Experts of a small language model.
Size: 18 layers, width 192, vocabulary 16384, 30.2M parameters.
Experts: 64 experts in each of 18 layers, 32 SwiGLU neurons an expert, 8 picks a token, a shared expert of 64 neurons.
Below are experts of layer 5 (counted from 0) of a mixture-of-experts language model. Rows are named router (the router's row for the expert), gate (a neuron's input weights, with its number), up (a neuron's input weights, with its number) and show model dimensions 0-191. Each number is 128 + 24 x the weight over its row's rms, rounded and kept within 0 to 255. Numbers have three digits each.
After each expert's rows: a language model's description of what the expert responds to. This comes from a sample of Wikipedia text that the model never trained on.

# expert 30
router:140159131116136138169118131111114130127172122120137189071148136125138140106095087141146115130128095138071070121127108144110108114075133122080155102157143123145167117131134151101147101138102125129141119099126145128155158142156139145145096137131166158155101179097101148112178097121111128105131144088116134174148141174124117136146143109126117099141107121148117139115167129133137106122112108150098156138090082190120162130175097125148090099076117126132114119152128119149167106125137143124158151110114125141124087148145114112149099139127118133165105120138054106140101133138135126112
gate0:144143150147150091129082102138116128150123102124127153150106115115131165130134088131110123156114122137153120098149134161133111103197073090147138110090106129158137137143128131167053085075124111080119122141093091111159124131097154152163106095096150112143100153123103097079121149148166130145143124115151127172112131177074121118129130125116149178122083089118147139157121146103138100122120152104149144091103105133156155126146123110103123099137130109146063108144113102124132114129121126135164133124119122137092145135121105158109176130113138139154122125144087139122132141153145116112
up0:137145089148151082113119127154161112154098116136123157143120136140130135140161132131108113117093158137133147117145165124140138121180090129168160127125173143161134115092156140160099098109116114082112186148109093061100118140134170114143083129145149094155128150127137108109166161134103117146156181116175143126130135124132101119132129148130143131129084141125108105166126167129126106147109117142123150098136109130134125105146151159051142096122101145108115133127131116159126112193102106135173125145145142168104125120120107197129126085134142136158109133131117130135146143171122121100
It responds to: First pieces of split words, often in taxonomy or species text and titles, such as pre(fer), wel(fare), wor(shiped), dor(id), Lincoln(shire).

# expert 52
router:119144106145155128163101129104108094152138133159121146102151130160133117106106141117149109140110080164117111119148052125104136095096132117085151125148131161142159121134085141081159125137105097147172134140138165156165132104110121140139142122139127185125122144131115131107127092116061130117146141123104118171135110145110113133107193104143126143109155152121133140116156130196110181137126113145151131129101117105076191126152126140134098118110128088141111141125130099103121149140105118111108163111099111153116146161117160109134126108170146127056120137178128127136132135146108132139
gate0:094113136138125092173115132120140158141139119139118115158116150118151146175120125133128153169147113122153117099155094152136134130105138109150126113105142121072132118100130104101107118102162096120135132127090103144125193140109135140174155109158129142110103141160081115118136124139106129151104134118073121138146151126118138117122116117128119137127099122184111120162113128128114175098133093101074174117147120109152174103173145122116178117156151114102138175121133092150139068087153102144128176151080138107087143165164165119129099090123120137135114147123085148123151131115107107144
up0:119109148130154107199115116097179135188133110131154127145148121145144163160134149128109119116148142164141092117108143147166125121093137102160141149119145100099116138108124148117092108127119118132117121163100124096149175127159173133145129078113163148146127133149116123110092139120104150110115179161119130102154154163141123129138126159097109171137130136162090126130095175113130137139100130130101112117123150148151132077150120134122172112126106094128179152131172096145139150108100116096077136150130123101093110108156111158124093099087116123138081158142133122169170141092132134116
It responds to: Job-title words and career verbs in biographies, e.g. executive editor, Associate, became, served as, announced, his, her.

# expert 17
router:143131125123164127132099125119084139129159123137104150129182124164134154149117112115106124141126108161141111151102089154079126126106100100114176105117175150110128134132115113106122105139079119135177137152122152130155166126121141116153120132155165127151105147135164171087149122119068139135120099109126126103144085114148119138151129119169137123108097156120089181091162098135099144127142109132103174123093114114103209149104087114143086107148122099144141124114137113121148131103110149181100155136086147150144150141111154148116130102180127158112089136150144111151116119140145121143
gate1:156120092130188089139075118129118107144144148134105130152149169108174123151150152077121106167106123138121148106110171120106125100125137117104172168124101145109140128111121099119153092161120134130205127177108091111114137131146106112093145067151139152135133114144128168088144113112118141150115127113145110101140116081162143132131145149132149142121123097124117140097105123111129090126187154105109127109130138133132192132120140101156125127135121133161110126108109151140094127127132157121096173133136153110142150130068079136110132134106103131156109130140144107076105081134129133140
up1:110149134122136132095125100152175105158154112173082136107109146100114159092130144115136112141104149169133118134141096137094140176124102147140128114095133117112096130121103106147118135136128126162144153133092093147128161161131115099150174105130128138110121114169171130123155130105105147165112118093124067134151098130125131152136132091152108141114111111113125157113118087073133158147125143140142133109088151144151163114124149150117070141113134119151151122164106113136109208108158140141115110138151141161139166142147137146122109126145181134081115114174138129154080162122074109126
It responds to: Opening parentheses before birth dates, commas and words like Institute or Committee in biographical entries about academics, writers and producers.

# expert 12
router:160119144170142142173097162117140132109127125116144143158171093153123123109125113090145089132140105141112079097134121113067116129083184102111130153158143095097149104117093098122145093149099120144158127139141128161175168116141119109145114132120166157132103150071131160083117109107108098103154151098122129117153127130099120119133142113151128116130113140118125126104171121160116144135129135118097104100140131151107173149147109135157083131064121079122152137141165113128160126107121139116115147120131091147108177205144130108174125156123137130128107141157121130130116109125116118164
gate0:145088166122119131114144185150136140170137111097148134144127099110131147166089146121105105108148116153111147120075142057179148118146141114166125093124133123136137158118091104127092108129139089091110137116103110153178168129156131131142127126120105113147140119116094107116121130130117114140122109141122149150136133108165133140129188096144094145148074113132107154144153123105141175139095125156131127139139124115097138139090149147147095125153069101114087096135104086159083101137144131153115118138122120141112157098108150111109166104128141156107096183110117143126125149177159158116
up0:144158154119128135161068087090098106166134144157113124117133093173178098130136122137115131114143109180167135189165101131125112109100115131139108177123130138102091134142104147147130134107111177127164126140120132120104104121145138110149161108157106138100123143105169142107132114137160147134177155161155105105129120109167146104097080143128082162144126114123112171083143126126124135114168122091125141148127106179130142118149110154128126108151103133123154131144101133174138144123107113100141124063125160133128125148109176149146115146125147092103163101107115120149135127094125082126
It responds to: Nouns like offensive, fire, air, mm in warfare and military text, plus assorted mid-word pieces such as om, am, hit, ing.

# expert 35
router:161148138111150160163108124103124113138139116119113175104142103153141130105116113135116081135108089157076113107145137118109125117105157106096158099156145139100178128140132146105167108150114105137126117139155143200125153152116128111116110146126152121139087194114111148106163089151128135098130114100132156139129131147140124109149149082131126112151110096118115148044162151136139134144091133143086149141104110173122166173184095136101106090104159145150137126155103129168160077124127123165122152107092133124115133151158112151145118115126099132133133128121090117131125107141147125124
gate0:081090132062103134122182147107147110151117130138156137068146133078118069129098132166131156116112134126108092155148147109122157133164133123143124127099125126171128097106124135100102106129180142117168134160148123121114148143129095100113151104165123101128112146154158149178111126101135138094125129097127130135129176156069158124123135170143164137148144104095139088117107134136097096124160134148172119129153113106125150094108111143144163118166105152147161120091121122145124104147137129150162117091120110138105075105154150126137118113170094146130109151136129108126118144114112147095
up0:108132133140114125129108140079134176191116098136158141148158122107141126134116130138068119133128108102144137139130142129137136111120134125117135111147163134096121130101109113158095092158129108125080153126112079169135151149112163118146174104134138093185157176110143121140170131129152161104087145129129142141165088144112105147115128153132148090104115123116101174098101173144100148136104134157077127163146110139100125149102150119133144083156151149147149117113136106149144105109140154157152090139165131123146138094128141145104133182107124150150168089152127140109114191132132116152
It responds to: Word pieces inside proper names, place names and Latin genus or species names, often at a capital start, e.g. Z, Ro, Bo, ica.